Experts of a small language model.
Size: 14 layers, width 128, 21.5M parameters.
Experts: 2 picks a token, a sigmoid router, a shared expert of 64 neurons.
Training: 676M tokens, 5159 steps.
Below are experts of layer 11 (counted from 0) of a mixture-of-experts language model. Rows are named router (the router's row for the expert), gate (a neuron's input weights, with its number), up (a neuron's input weights, with its number) and show model dimensions 0-127. Each number is 128 + 24 x the weight over its row's rms, rounded and kept within 0 to 255.
After each expert's rows: "gets" lists some tokens that make up at least twice as much of what it gets as of all text. This comes from a sample of Wikipedia text that the model never trained on. Tokens count by the router's weight.

# expert 64
router [130 181 126 140 158 107  94 147 116 102 111 171 159 123 138 159 156 135 130 174 146 130 106 120 109 114 144 130 112 135 172 188 110 139 122 138 128 135 147 115 106 118  84 110 111  60 121 107 128 123 103 169 121 154 102 116 109 136 104 137 101 118 113 115 141 146 113  93  93 143 132 154 130 138 138 144 138 102 137 129 104  82 143 108 142 154 163 126 121 182 116 143 141 143 122 103 159 137 115 110  86  59 125 122 137 173 120 117 133 130 115  87 118 122 166 107  82 144 167 134 121 103  98  98 126 137 147 107]
gate0 [127 158 117 173 127 155 116 129 120  97  90 140 116 114 157 164 170 131 107 166 133 121 183 129 122 139 111 157 131  64 113 131 155 131 168 155 110 149 135 124 120 187  84 112 134  90 125 150 150 150 113 128 167  94 148 144 150 117 115  97 105 111 165 148 132 134 128 165 116 120 153 120 123 113 123 122 152 154 148 132  99 118 154 148 125 124 130 152 136 122 110 199 171 164  87 102 136 117 127 124 120 143 133 137 122  77 129 135 106 129 143 153 144 158 185 124 134 157 141 127 102 154 140 104 101 150 153 124]
up0 [187 144 168 141 126 125 117 124 174 105  82 141 112 111 110 160 173 125 128 160 111 146 156 118 143 139 125 141 124 124  97 172 122 127 131  98 126 177 132 101 136 129 109 110 149 113 157 165 130 145 124 168 121 125 128  89 143 115 107 127 137 152 140  88 175 111 141 164 120 136 110 132 145 142 190 137 145 159 110 126 125 121 119 160 172 134 123 147 170  93 112 152  98 139 130 154 146 120 151 129 128 133 156 156 147 178 141 115 175  88 117 123 140 135 131 136  95 144 170 112 107 169 149 155 162 146 150 159]
gets: "s", " such", " career", "ing", " information", " also"

# expert 57
router [124 159 114 131 165 147 106 117  96 107 112 146 127 138 147 130 168 108  93 166 144 118 124 142  90 118 129 130 144 120 147 165  81 139 136 139 113 106 164 167 109 121 133 117 123 102 110  79 100 131 118 146 144 120 118  98 122 165  99 113  91 119 141 115 153 142 115 111  87 170 148 118 133 147 124 142 119  64 108 129 126 115 162  98 107 164 143 159  97 165 140 119 128 159 154  94 166 116 109 123  77  62 123  89 121 154  95 130 118 140 126 109 141 122 128 114 115 137 164 158 132  88 132 109 144 165 167 112]
gate0 [115 153 138 144 130 124 137  56 178 119 122 101 124 123 145 106 153  98 124  91 154 135 137 107  87 137 167 128 150 140 140 151 127  93 153 109 113 137 128 134 118 146 140 155 128 138 199 119 105 159  80 100 136  93 113 152 133 141  82 144  81 109 164 130 120 177 141 138 132 151 142 141 143 156  74 116 196 116 130 123 160 129 111 109 136 123 139 112 105 141 173 120 130 147 167 118 115 141 127 103 108 158 113 132 109 126 136 138 143 135 135 185 143 131 174 140 108 140 124 141 137  98 135 138 138 168 140 134]
up0 [ 62 156 109 137 109 159 132 163 129 129 145 195 153 108 166 135 111 106 129 114 131 130 141 112 120 106 111 143 128  82 123 133 178 144 111  95  99 135 102 134 122 159 126 152 123 125 138 137 118 139 116 113 152 172 148 121 133 140  98 113 147 146 106 127 104 130 101 122 126 125  98 123 125 163 136 158  61 119 122 130 141 154 128 123 132 146 129 132 188 172 106  99 102 150 115 147 152 119 103 101 157 122 155  94 144 112 160  87 190 137 150 137 112 116 136 132 115 119 144  97 123 114 170  71 141 135 102 154]
gets: "s", "ation", "ing", "ment", "al", "'"

# expert 28
router [106 126 103 152 152 138 122 133 113 145 127 149 121 134 113 140 126 122  92 124 145 107 107 136 103  89 138 133  98 121 165 142  84 160 145 141 148 112 168 174 119 122 122 129 115  89 115  86  82 120 126 157 109 125 148 114 102 162  79 154  80  97 109 109 141 157 142 108 109 121 152 136 110 130 123 124 126  69 152 147  94  62 133  88 155 135 154 123 128 158 172 143 139 138 142 122 165 125 125 151 114  82 107 110 109 135  93  87 133 185 123 134 116 119 149 115 117 137 144 146 104 110 125  96 158 155 165 108]
gate2 [127 148 142 139 143 113 123 163 142 180 159 144 134 125 106 110 116 127  95 165 125 146 109 143 105 115 132 113 114 159  86 140 102 114 133 122 145 129 163 106 145 157 108  92 147  77 150 142 120 141  97 133 110  92 114  77 127 138 121 108 104 115 133 115 127 164 114 177 147 155 143 135 100 116 128 126  94 135 132 140 110 169  91 109 143 105 120 167  66 140 115 155 156 138 112 117 152 123 120 126 136 146 122 102 115 106 126  96 125 160 103 142  98 107 150 160 139  72 109 144  80  72 179 112 159 135 159 122]
up2 [107 144 147 121 112 154 122  81 120  70 130 138 134 118 156 138 115 147 113  85 149 114 112 131 137 150  86 103 146  98 155 105 115 120 114 127 132  78  91 141  76  89 101 143 126 107 127 105 113 119 121  98 168 145 142 144 122 125 149 129 152 150 152 143 127 109  95  66 132 115 138  75 149  88 112 142 129 118  95 141 111 106 193 133  98 155 102 116 113 130 142  76 119 152 128 108 140 103 138  75 141 155 135 118 158 152 109 110 113 128 128 105 133 126  73 170 113 146 113 129 137 100 150 120 141 146 133 135]
gets: "1", "2", "3", "0", "4", "5"

# expert 20
router [152 109 118 154 146 150 103 131 131 127 117 143 127 151 102 121 129 137 136 167 152 103  98 110  80 101 124 145  86 124 155 161  96 174 131 125 121  53 170 172 121 127 112 113 121 101  93 118 107 114 117 118 158 160 125 107 129 131 101 130  85  77 140 137 138 150 124 116 124 132 157 128  98 122 134 146 142  72 137 157 104 102 134 102 147 145 148 127 100 157 124 118 141 134 139  95 129 139 140  82 119  93 126  83 125 128  95 116 122 149 115 118 101 136 141 103  90 172 122 154 111  93  91 114 106 148 176  95]
gate0 [143 133 150 120 116 112 110 134 113 131  80 118  84 118 109 148 120 105 134 128 140 138 203  95 130  99 147 130 113  97 112 154 123 124 142 127 155 120 101 165 134 145 134 133 115 135 114 162 142  78 139 100 134 149 120  75 110 119  99 129 133  88 131 134 145 117 160 117 102 146 121 160 119 173 138 114 102 141 113 106 105 121  94 146 161 199 133 146 110 111  87 145  99 126 167 142 157 126 147 131 143 140 114  71 181 131 127  65 129 122 131 122 111 166 120 130 115 146 142 142  92  97 104 124 125 148 142  86]
up0 [129 137 122  64 114 166 139 107 158 139 153 112 156 123 145 141 125 132 135 151  81 154  84 117 100 143 126 110 135 137 121 127 115 154  85 171 128 118 158  93 107 132 143 126  87 136 121 116 124 141  99 153 127  79 112 147 131 122 127 115 121 181 143 113 135 135  88 106 124 140 176  70 139 107 125 130 112 133 154 152 170 133 181 108 107 121 138 155 190 155 164 163 138 136  94 120 142 135  97 141 123 104 155 168  81 115 126 165 109 141 137 152 138 136 141 161 131 122 136 113 145 139 161 128 143 101 105 155]
gets: "1", "2", "3", "4", "0", "5"

# expert 12
router [132 147 109 134 160 113 108 127 118 122 125 147 151 174 150 132 127 117  79 127 140 114 110 152 121 100 115 119 123 124 163 140  63 155 130 143 110 108 152 148 112 132 116 123  94  85  83 115 132 156 128 143 114 117 139 132  91 131 104 154  90 119 137 131 112 152 132  89 101 142 153 151  97 110 106 149 130  94  98 167 120  79 144 108 133 160 171 134 117 129 145 131 158 144 115  78 155 136 144  84 108  67 143  95 119 164  88 117 155 141 115 119 131 130 132 154  93 131 144 173 158 111 135 122 137 119 181  86]
gate0 [147 125 125 136 101 168 120 120 135 117 119 126 147 123 134 136  82 113 126 113 110 139 100 122 132 148  94  72 135 158 127 139 110  99 107 134 159 110 120 151  68 128  96 144 115  79 124 112 110 149 155 151  90  80 141 106 116 182 153 149 141 166 130 174 103 131 128 129 121 134 128 102 102 139 128 133  96 146 138 154 116 112 143 128 132 126 100 136 173  63 123  85  79 152 141 134 120 139 132 130 141 102 148 109 157 121 173 143 145 142  87 117  97 119 161 133  89 106 128 147 159 141 111 151 117 152  76 102]
up0 [120 129 137 144 102 168 129 177 122 146 131 107 149 132 136 149 189 200 130 168 130  96 135 124  96 128 109 143 125 121 150 116 107 136 131  98 136  97 142 150 134 120 119 126 172 118  98 106 176 129 137 140 117 118  74 161 107 167 115 133  94 152 102  76  98 129 143 102 114 105 157 109 125 124 156 124 134  87 141 106 133 158 109 170 113 128 107 134 117 124 127 140 126 120 124 150 118  91  91 164 148 113  97 140 138 113 124 166 118 107 147  55 121 175 119 109 119  99 160 140 120 118 109 128 132 124 138  91]
gets: " |", ";", "|---|---|", "|---|---|---|", "|---|", "et"

# expert 90
router [101 154 129 168 156 109 134 118 115 130 139 125 177 154 138 148 135 115  89 158 163 111  85 138 121  95 113 115 128 107 146 161 105 138 133 103 131 103 148 129 124  95  99 112  92  99 108  88 116 168 108 167 126 133 117 148  95 133 119 142 107  79 143 126 140 151 121 111  88 146 164 141 104 127 120 133 138  99 116 128 100 113 136  94 160 125 152 155  83 169 138 140 147 156 127  85 165 123 153 121  96 115 116  90 100 151  99  84 146 147  95  81 129 143 148 124 106 148 118 142  97 114  95 107 115 146 146  77]
gate0 [141 170 114 131 119 150  93 163 113 151 127 148 149  94  89 131 119  89 166 125 119 122 121 146 150 123 163  97 121 165 157 137 124 120 131 123 123 157 116 182 115 150  80 130 121 133 106 145  91 135 109 151 159  98 126 138 145 140 145 149 160 105 120 127 123 172 117 101 166 175 180 166 132 129 142 166 151 105 134 131 125 104 124  97 133 123 113 151  98 116 148 122  77 146 118 148 142 134  97 166 145 119 135 148 116 148 127 113 126 116 141  83  94 111 144 104 131 144  93 102 134  81  68  81 129 114 100 131]
up0 [120 143 127 141 123 100 121 159 147 127 144 143 156 148 129 161 149  87 160 134 127 151 156 137 151 101 153 115 135 159 138 133 139 132 145 140 113 139 126 177 153 139  69 143 109 166 150 118 121 144  87 142 150  82  91 131 173 120 138 168 173 104 137 116 120 131  98  73 139 117 147 152 130 125 143 140 117 181 139 110 120 144 160  95 109 139 137 174 118 164 115 108 107 163 118 142 115 167  99 149 140 168 128 169 140 142 166 119 115 120 140  78 165 134 147 105 140 139 103  75 118 132 105  92 140 120 121 136]
gets: ",", " |", ".", ":", ";", "),"

# expert 9
router [133 170  94 161 159 123 137 108 103 120 118 149 157 128 119 130 130 100 115 134 168 112 105 120 125 114 125 127 110 114 151 192  85 139 124 146 119 112 167 170 130 137  89 115 111  89  96  93 111 122 119 164  99 129 120 104 100 159  97 153  70 130 129 119 153 135 109 126  81 143 122 139 129 133 132 162 108  86 132 158 107  96 116 114 129 142 139 131 121 160 118 134 144 135 158  98 153 146 140 129  81  84 123 110 124 157  78  93 109 175  99  93 139 125 146 104 107 130 168 129 118 116 140 100 142 143 160  90]
gate0 [159 136 118 132 110 153 123 105 146 144 124 103 142 140 131 169 136 125 120 122 154 124 124 165 116 106 136  97 144 100 122 153 120 139 130 126 160 119 156 134 112 110 100  90  52 144 163 161 106 100  91 122 136 169 145 118 118 151 118 115 116 127 158 153 164 120  92 107  74 159 129 146 126 142 104 121 117 117  87 131 142 150 181 105 129 158 129 160 111 130 126 124 115 101 115  80 148 110 126 162 129  83 144 143 121 141 129 126 134 159  40 115 167 119 141 159 108  87 162 113 120 130 103 132 102 149 140 110]
up0 [129 117 126  93 153 135 152 140 155 136 117 114 138 110  78 180 169  79 157  79 116 103 122 131 153 127 102 135 124  86  98 109 118 193 103 136 141 137 107 129 118 140 108 122  66 146 157 150 108 102  95 116 170 144 131  97 154 101 138 107  88 160 103  99 142 125 111 113 185 174 118  95 129 155 117 124  89 146  93 162 152 171 149 125 144 161 141 107 160 120 148  78  94 113 132 111 133 134 114 124 142 106 146 140 124 141 122 137 126 153 126 120 124 142 147 122 139 111 144 110 115 122 115 159 125 125 139 136]
gets: "ation", "ing", "ism", "ion", "ity", "ment"

# expert 95
router [138 143 115 162 133 124 117  92 123 128  84 116 111 168 117 144 129 113 118 154 158 106 125 151 112 114 140  94  89 129 183 140 104 161 132 141 113 130 165 123 108 108 111 121  84  80 102 103  98 154 122 136 134 133 144 127  96 129 130 148  83 108 152 133 139 139 146 126  98 170 148 120 112 128 128 125 115 120 121 182 112 135 135 102 135 150 169 154  97 126 145 138 167 160 150 131 156 132 144  92  75  82 139  69 123 121 112 106 140 128 124 100 130 156 140 161  83 181 121 148 152 141 121 108 120 134 187 142]
gate0 [120 128 143 124 125 111  82 155 125 147 108 135 115 155  87 144 154 118 131 131 148  99  96 147 130 143 154 130 120 118 126 143 160 176 153 138 149 147  88 103 125 130 106 116 133 138 147  83 141 129 114 133 136 140 150 143  70 122 131 117 137  89 128 112 126 127 171 127  72 159 118 123 109 114  84  86 102 138 128 117 113 167  86 140 145 126 152 121 142 150 128 129 159 106 151 116 162 176 112 155 134  67 147 176 175 141 107 111 144 144 136 171 162 129 153 157 158 150 107 123 153 148 127 124 136  83 158  94]
up0 [112  99 155 101  93 110 134 119 101 135 165 150 101  95 135 117 148 141 129 113 143 115 111 130 104 117 122 137 130 123  92 113 116 149 146 105 140 105 137 106  96 152 135 152 126 108 118 140 127 112 118 135 121 145 133  81 142 122  99 105 158 139 169 177 129 117 110 175  91 137 128 118 158 122 128 151 196 117 136 127 115 143 114  69 134 187  65 179 112 140 108 127 118 121 104 138 141 106 135 148  91 144 110 125  78 137 159 162 124  84 121 149 130 111  98 121 112 103 118 186 137 133 117 154 155  92 124 147]
gets: " |", "|", ":", ";", "rthropoda", " /"

# expert 100
router [103 145  81 157 153 131  74 119 117 129 114 173 126 136 124 125 108 107  86 142 145 115 117 138 104 159 129 111 118 130 134 126 118  83 142 133 150  86 156 138 131 114  88 120 112 122  98  98 124  92 101 149 123 110 141 116 120 153 103 151  89  98 151 121 146 145 146 120 124 145 125 151 103 105 154 114 140 114 117 151 118 108 144 119 144 167 122 151 120 144 137 103 144 159 123  91 147 115 114 123 111 117 128  54 126 113  94 101 125 171 107 127  78 125 169 132  88 152 137 112  84  91  98  85 129 126 167  67]
gate0 [ 97 131 120 177  90 142  73  92 189 168 125 152 161 113 138 120 127 152 135 147 143 121 105 106 102 157 125 104 151 125 138  87 137 134 153 118 115 155 167 131 104 121 142  82 148 146 146 120 157 128 135 115 137 140 151 125  87 114 112 135  87 139 138 154 160 122 158 128 130 158 182 125 163 139 156 115 127 131 150 126 140 131 101 130  77 141 126  97 136 164 154 125  81 106  95 104 115 133 143 175 128 122  93 131 152 116  91 149 137 112 133 112  79 182 121 143 135 153 133 134 135 132  94 121 147 110 155  97]
up0 [149 105 117 133 119 142 144 146 138 168 186 122 157 139 147 106 110 127 142 131 127 137 154  59 116 139 152 108 116 149 115  89 100 153 138 105 143 130 144 168 111 137 136 127 117 104 141 153 132 108 125 128 131 123 140 195 174 118 135 132  98 127 124 123 109 140  90  93 100 144 120 108 133  81 129 138  84 124 142 135 115 130 120 119 148 156 126 108 144 127 158 165 175 120 130 113 132 109 157  95 121  94  94  86  93 140 111 101  84 125 120 116  99 117 143 111 148 114  88 125 148 136  81 137 120  73 137  63]
gets: "S", "C", "B", "D", "T", "P"

# expert 82
router [121 144 107 182 160 138 143 117 145 161 116 143 141 126 107 124 123  98 118 161 136 109 114 150 146 100 107 137 106 130 126 120  78 149 144 152 124  92 147 143 103 120 104  73 126  99 111 132  94 142 125 162 145 140 162 114  93 136 112 133  71  94 159 108 133 144 143  90  89 144 153 156 100 126 137 137 123  67  82 147  98 115 137 102 163 141 128 127 121 168 136 122 134 139 141 121 130 123  98 130  87  81 128 104  84 148 105  74 123 167 100 131 125 143 128 128 102 147 163 147 142 138 108 112 119 112 153  81]
gate3 [153 136  47 141 150 181 164 164 152 148 131 153 127 121 102 160 116 120 132 183 148 123 141 118 107 110  94 134 121 134 161  96 110 120 109 110 144 168 153  91 137 141 121 109 108 132 129  96 181  98 129 130 104 113 138 127 165 145 131 113  82 128 153 140 117 116  61 180 113 131 132 125 129 127  94 133  79 102 100 147 157 126  84 109 117 116 149 110 148 125 138 153 130 135  96 118 110 109 106  98 124 108 152 160 111 108 144 112  94 108 142  99 134 102  84 133 123  95 135 139 141 142 126 137 113 141 123 115]
up3 [131 120 125 135 107 159 114 141 110 142 105 158 121 132 146 140 119 136 161 135 128 104  96 105 107  97 144  66 121 100 157  95 108 172 155 103 155 107 146 115 121 138 147 123 139  72 160 128  96 114 101 157 147 118 113 161 116 154 131 110 118 101 168 113 133 134 149 133 116 175 137  99 148 113 156 153  80 115 144  97 120 119  87 151 144 137 107 146 154 121 113 166 127 164  76 108  57 118 149 101 117  62 120  93 131 114 118 105 110 134 113 131 120 115  98 122 134 108 111 102 157 128 102 127 110 160 124 106]
gets: ",", " that", " which", " he", " who", " He"

# expert 81
router [131 138 109 123 122 116 142 113 106 116 121 148 140 152 147 112 148 118 115 155 164 105 108 139 114 109 147 111  87 105 191 159 126 172 158 117 115  88 121 131 117 121 111  86 140  54 113 101 123 124 108 168 113 161 128 128 135 151  98 154  81 137 150 132 153 158 140 102 106 141 128 158 111 112 131 131 131 118 116 138 125  99 144 109 140 144 179 137  91 155 120 116 161 163 103  98 143 140 124  94 122  77 109  77 116 169 105  98 128 156  87 120 113 122 142  83  86 140 151 147 137  95 128  91 132 127 125 121]
gate0 [124 137 119 135 125 124 172 140 105 112 146  92 148 107 107 104 134 146 143 162 117 143  99 130 136 113 158 109 114 171 126 145 153 131  88 116 132 109 140 113 137 123  92 151 145 115 141 144 156 108 143 107 105 171 124 158 173 104 150 134 126 163 108 147 141 159  97 139 150 154 104 118  87 159 117 116 132 107 161 110 162 126 109 115 122 141 144 127 116 133  95  94  85 138 148 103  94 108 158  89 108 101 174 147 107 110 133  66 121  85  97 131 131  91 143  88  97 141 117 122 102  82 165 126  85  82 117 137]
up0 [125 147 134 143 102 123 134 141 154 130  85 126 103 156 127 144 159 143 114 110 180 134 142 138  90 140 126 160 126 119 149  96 131 110 153 123 147 118 126 133 108 125 102  91 135 154 137 122 174 156  99  90 201 163 131 136  80 128  86 155 130 135 140 138 126 119  97 181 142 131 179 123 145 125 101 122 143 150 146 134 154 113  85  94 156 163 102  97  87 139 102 129 150 114 118 147 134  66 101 122 121 134 128 133 133 127 133 173 115 157 151  93 109 112 113 153 138 134 136 146  86 146  90 108 134  83 136 126]
gets: " ", "Studio", " Direct", " classification", "General", " information"

# expert 31
router [117 137 102 142 126 169 104 129 120 147 112 115 130 150 111 135 124 106 105 133 141  84  86 116 125 138  99 107 147 132 125 146  87 127 138 138 111  54 169 136  88 101 122  89  83  72  95 107  94 131 115 130  96 160 116 145  86 117 127 119  94  99 167 114 106 124 135 134  77 156 170 134 101 109  95 126 124 100 109 154 109 121 159  82 149 124 141 145 117 145 145 117 170 151 130  77 133 124 133 145 112 100 112  98 137 151 106 108 108 149 113 107 122 145 166 106 101 131 133 154 126 117 117 110 141 112 166 102]
gate0 [144 157 160 117 138 126 107 147 130 136 157 134 126 111 162 145 164 141 129 184 164 114 128 145 146  85 122 112 129 147 122 116 113 120 104 130 121 183 119 132 161 164  99 141 106 141 167 120 125 178 132 141 123 115  82 145 136  94 116 149 136 106  88 104 132 104  93 144 169 129  98 136 135 105 153  86 141 105 117 110 185 131  98 132 114 135 145 142  87 168 118 174 113 141 101 128 105 173 104 124 131 169 148 150 155 118 113  95 191 113  88 125 124 141 104 128 126 125 118 146 110 126 102 111 126 149 116 173]
up0 [121 146 144 127 117 130 135 161 134 158 140 104 131 136 109 150  92  92 154 116 134 139 158  91 163 116  96 129 181 120  86 113 102 149 121 112 104 150  99 176 102 133  73 127 172 156 169 180 127 132 142 143 142 140 100 135 152  97 111 144 107 134 149 105 113 121  80  79 130 103 162 128 140 142 126 159 140 106 144 140 124 174 123  98 119 128 106  99 112 138 116 109 110 167 139 170 147 128 132 171 141 118 145 129 149 119 100 129 135 114 118 144 135 122  98  95 150 116 112 162  56 124 107 105 153 109 145 145]
gets: ",", "),", "\",", "”"

# expert 121
router [116 125  98 134 145 133 106 114 116 135  93 146 124 133 154 153 104 110  92 148 142 125 125 121 109  99 133 137 111 158 165 123  90 115 145 119 121  99 199 144 103 130 134 136  96 118  93  99 110 100 102 128 140 144 129 107 108 141  91 134  90  94 134 101 123 123 139 105 116 128 122 149  96 165 105 136 128  97 110 158 116  71 158 106 166 165 155 142 105 171 136 137 141 160  90  83 144 132 136  96 111  91 118 126 142 144 112  95 132 152 118 117  93 128 174 123  82 142 157 127 140  81 126 111 145  85 171 103]
gate0 [115 125 137 136 119 141 161 148 107 164 175 151 134 134 147 154 131 169 111 129 115 126 127 100 121  98 165 104  93 142 135 117 162 143 121 125 134 119 116 127 186 202 111 119 137 102 130 139 109 153 132 130  73 137 128  89 133 153  98 117 148  69 149 130 102 110 135 188 111  88 102 183 115 103 136 154 113 112 110 120 135 118 177 123 124 126 134 128 113 152  84 161 108 151 155 103 161 133 115 120 137 126 133 123 186 153 154 164 142 136 112 114 134 104  91 109 107 104 168 137 117 115 135 131 130 124 125 110]
up0 [148 115 176 128 106 102 101  99  99 119 126 130  98 116 145 114 103 125 135 111  83 128 119 100 140 140 124 123 138 139 113 172 113 163 146 108 153 114 170 110 118 125 150 157 122 128 166 142 161  97 126 111 162  98 102 150 164 124 127 132 139 107 167 112 125 134 132 118 105 128 104 171 118 114 101 111 126 117 152 125  75  65 109 102 107 145 158 195 101 147  92 166 148 127 151 106 166 132 139 161 100 121 134 110 104 154 148 100 112 136 110 196 155  99 144 158 138 119 114 109 122 115 123 135 132 144 168 125]
gets: "1", "2", "3", "4", "5", "6"

# expert 53
router [132 152  89 155 154 126 118 108  90 138 105 118 125 131 148 145 138 104 104 156 173 125 110 140 109 118 133 122  85 106 152 152  75 177 154 127 123  93 156 154 113 124 141 108  89 117 126  81  88 124  93 149 109 135 134 121 122 137 117 163  81 109 116 126 159 114 125  85 124 148 151 155  70  88 149 134 131  84  91 153 115 106 135  95 162 151 155 130  81 123 140 129 133 126 133  99 146 136 120 122 111 115 134 105 119 137  90 112 147 146 116 104 143 108 154 123  85 145 151 165 104  92 117 131 121 165 166 105]
gate2 [143 156  88 149  83 101 154 147 101 163 135  96 105 181 126 114 128 119 137 153 133 135 128  99 115 107 134  63 124 151 165 156  79 153 174 146 102 123 116 158 129 146 117 141 142 114 119  99 154 111 162 196 119  85 146 120  87 116 124 142 147 153 118 144 142 132 127 144 137 105 146  83  90 105 124 147  98 130 118 123 101 134  94 129  98 183 119 138 117 125 135 135  94 100 154 106 120  93  98 154 146 118 147 121 113 128 171 121 147 152 155  97 156 121  98 125 127 116 143 152 125 125 136 136 138 164 103 124]
up2 [102 119 143 114 156 159 149  95 125 105 165 133 110  93  89 130 108 128 116 129  83 142  97 139 135 134 171 160 114 123 122  78 155 139 138 178 117 123  92 162 153 136  99 116 109 103  63 105 120  85 129 127 130 111 120 107 115 134  96 102 121 123 147 127 124 123  99 141 157 125 130 133 127 164 139 119  95  90 149 187 120 160 148 107 172 104 114 125 126 149 177 102 135 113 183 127 115 127 115 143 118 124 134 129 140 151 143 106 143 115 138 141 108 177 102 144 110  90 115 144 123 165 154  91 169 101 147 137]
gets: "1", "0", "2", "9", "8", "7"

# expert 35
router [104 159 118 142 144 121 123 143 111 141 117 140 118 139 132 141 155 105 110 158 144 114 138 137 126 116 154 128 117 119 168 145  92 138 136 137 121 126 157 146 121 109 128 144 103 111  96  93  98 150 100 176  98 132 150 107  88 171 131 131 100  72 123 125 115 121 125 105  58 147 147 120 132 116 123 105 135  98 128 156 124  72 151 101 134 157 153 133 106 167 135 129 140 159 121  70 134 125 146 153 107  72 105 136 111 127  92  73 130 187  95 103 141 141 160 132  92 136 146 177 118 121 117 120 159 124 130  98]
gate5 [138 143 105 182  97 162 132 136 146 121 149 167 125 118 141  65 160 121 125 123 147 131 113 119 123 137 126 119  59 140 163 105 105 123 117  93 109 121 128 144 132  67 115 119 132 122 144 134 110 137 141 103 144 139 129 131 164 115 119  90 126  99 121 150 112  99 159  74 128 164 133 142 139 114 145 163 133 127 145 170 123  92 150 139 118  92 122  98 117 179 103  73 121 129 119 171 129 176 177  94 127 109  76 105 124 156 150 128  94 143 127 116 132 137 142  96 114 154 137 105 107 152 124 117 133 114 115 123]
up5 [134 143 120 168 146 144 182 110 108 107 171 162  80 119 130 120 167 152 149 166  90 103 158 112 115 137 166 137 112 104  98 138 116  98 127 146 100 130 143 152 174  99 136 139 155 127  95 139  89 138 105 119 103 104 134 117 136 118 155  81 101 133  72 112 131 114 118 109  73 141 130  96 137 133 138 153 142 108 124 187 145 108 126 143 121 107 104 142 148 144 119 143 121 115 146 131 116 113 156 156 120 112 126 142 143 121 121  74 139 171 138 131 166 150 148  83 111 136 118  98 108 139 110 142 113  86 135  83]
gets: " |", ";", " neither"

# expert 41
router [120 144 108 137 111 143 114 108 120 107 126 133 130 139 141 124 145 120  98 135 154 134 113 155  98 135  89 109 109 125 144 137 113 145 138 153 150  94 147 152 110  94 126  86  86  87  87 116  89 116 134 130 118 135 118 118 103 134  95 159  76  99 108 126 154 150 131  78  82 144 150 160  96 133 134 120 140  66 131 153 109 138 152 112 149 124 149 140  80 136 140  93 147 124 108 121 149 110 144  98 108 108 129 111 110 106  65  81 117 163 130 114 125 126 160 108  94 139 146 169 140  75 119 142 153 158 143  84]
gate2 [151 112  79 118 163 144 121 100 140 113 114 152 119 155 110 130 159 143 122  73 134 113  75 126 116 145 148 140  66 128 146 166 176 154 128 119 167 147 135 110 132 141 137 115 154  89 115 132 134 183 116  80 139 125 145  88 136 114 157 140 108 138 145 135 112 190 125  96 137 177  81 148 117 153 147 110 158 144 132 128 128 133 171 149 151 118 157 139 136 132 143 113 106 114 144 145 115 141 154 158  95 133 128 100  94 124 135 125 147 144  94 146 162 128 152 119 135 171 108 141 117 151 115 148  85 152 135 149]
up2 [143 151 117 102  70  88 106 124 152 140 151 143 126 105 168 123  82 118 165 129 139 146 168 116 151  93 135 142 152 136 148 139 104 158 112 124 112 123 131 101 133 118 137 149 108 140 177 160 115  79 139 120  59 110 128 134 106 139 116  99 145 101  99 149  93  78 122 166 120 123 176 112 154 125 107 147 105 168 157 143 117 156 105 118 120 121  87 123 110 133 136 136 116 114 118 118 160  74 144  95 200 116 143 133 111 127 113 144 134 114 125 145 114 130 126 129 116  98 146 125 162 135 101 103 115 125 157 153]
gets: "0", "4", "8", "5", "6", "3"

# expert 10
router [101 163 105 163 133 152  96 130  84 115  99 160 128 146  87 124 158  85 119 149 170 113 126 157  96 105 138 133 111 146 183 145 134 116 163 162 125  90 187 120 125 153 115 103 104  82 124  99 108 120 112 157 107  99 161 101 135 164  92 168 108 120 136 121 130 151 136 140 145 125 154 133 109 139 127 124 134 104 146 161 117 102 132 137 136 148 118 133 119 138 112 144 105 178 146  76 126 120 118 109  93 109 117  91  93 122  81 123 150 146 132 113 129 122 142 126  89 149 153 137 102  81 114  97 108 131 151 119]
gate0 [135 119 106 172 131 199 125 147 183 137 106 102 137 132 123 124 133 104 130 198 156 156 156 144 123 112 117 181 156 125 132 119 151 109 121 142 164 140 111 138 133 126  94 141 129 130 138 171 122 144 126 127 130 135 119  91 108 181 108 155 111 133  95 177 162 117  84 108 149 113 121  96 119 111 140 128 127 190 101 147 110 144 111 130 129 134  81  84 138 167 132  97 121 153 107 173 111 107 139 126  98 140 140 130 156 141 143  96 124 127 151 122 122 120 118 152 121 116 136 106 140 100 127  66 126 133 119 141]
up0 [131 141 127 106 102 121 120  96  94 117  97 156 122 176 126 115 129 172  93 133 103 133 121 138 125 129 120 105 126 169  70 164 157 133 139 133  89 127 179  73 166 136 143 110 136 173 137 135 126 139  70 138  99 145 137  93 124 147 145  97 110  99 153  90  80 147 118 128 128 106 115 127 142 138  95 112 110 120 130  99 129 151 151 111 135 126 176 119 147 173  75 127 107 160  78 167 109 126 139 121 138 125 113 128  91 121 130 135 120 165 149 106 135 121  97 134 118 120 127 115 110 140 162  84 143 145 107 136]
gets: " S", " P", " D", " W", " B", " F"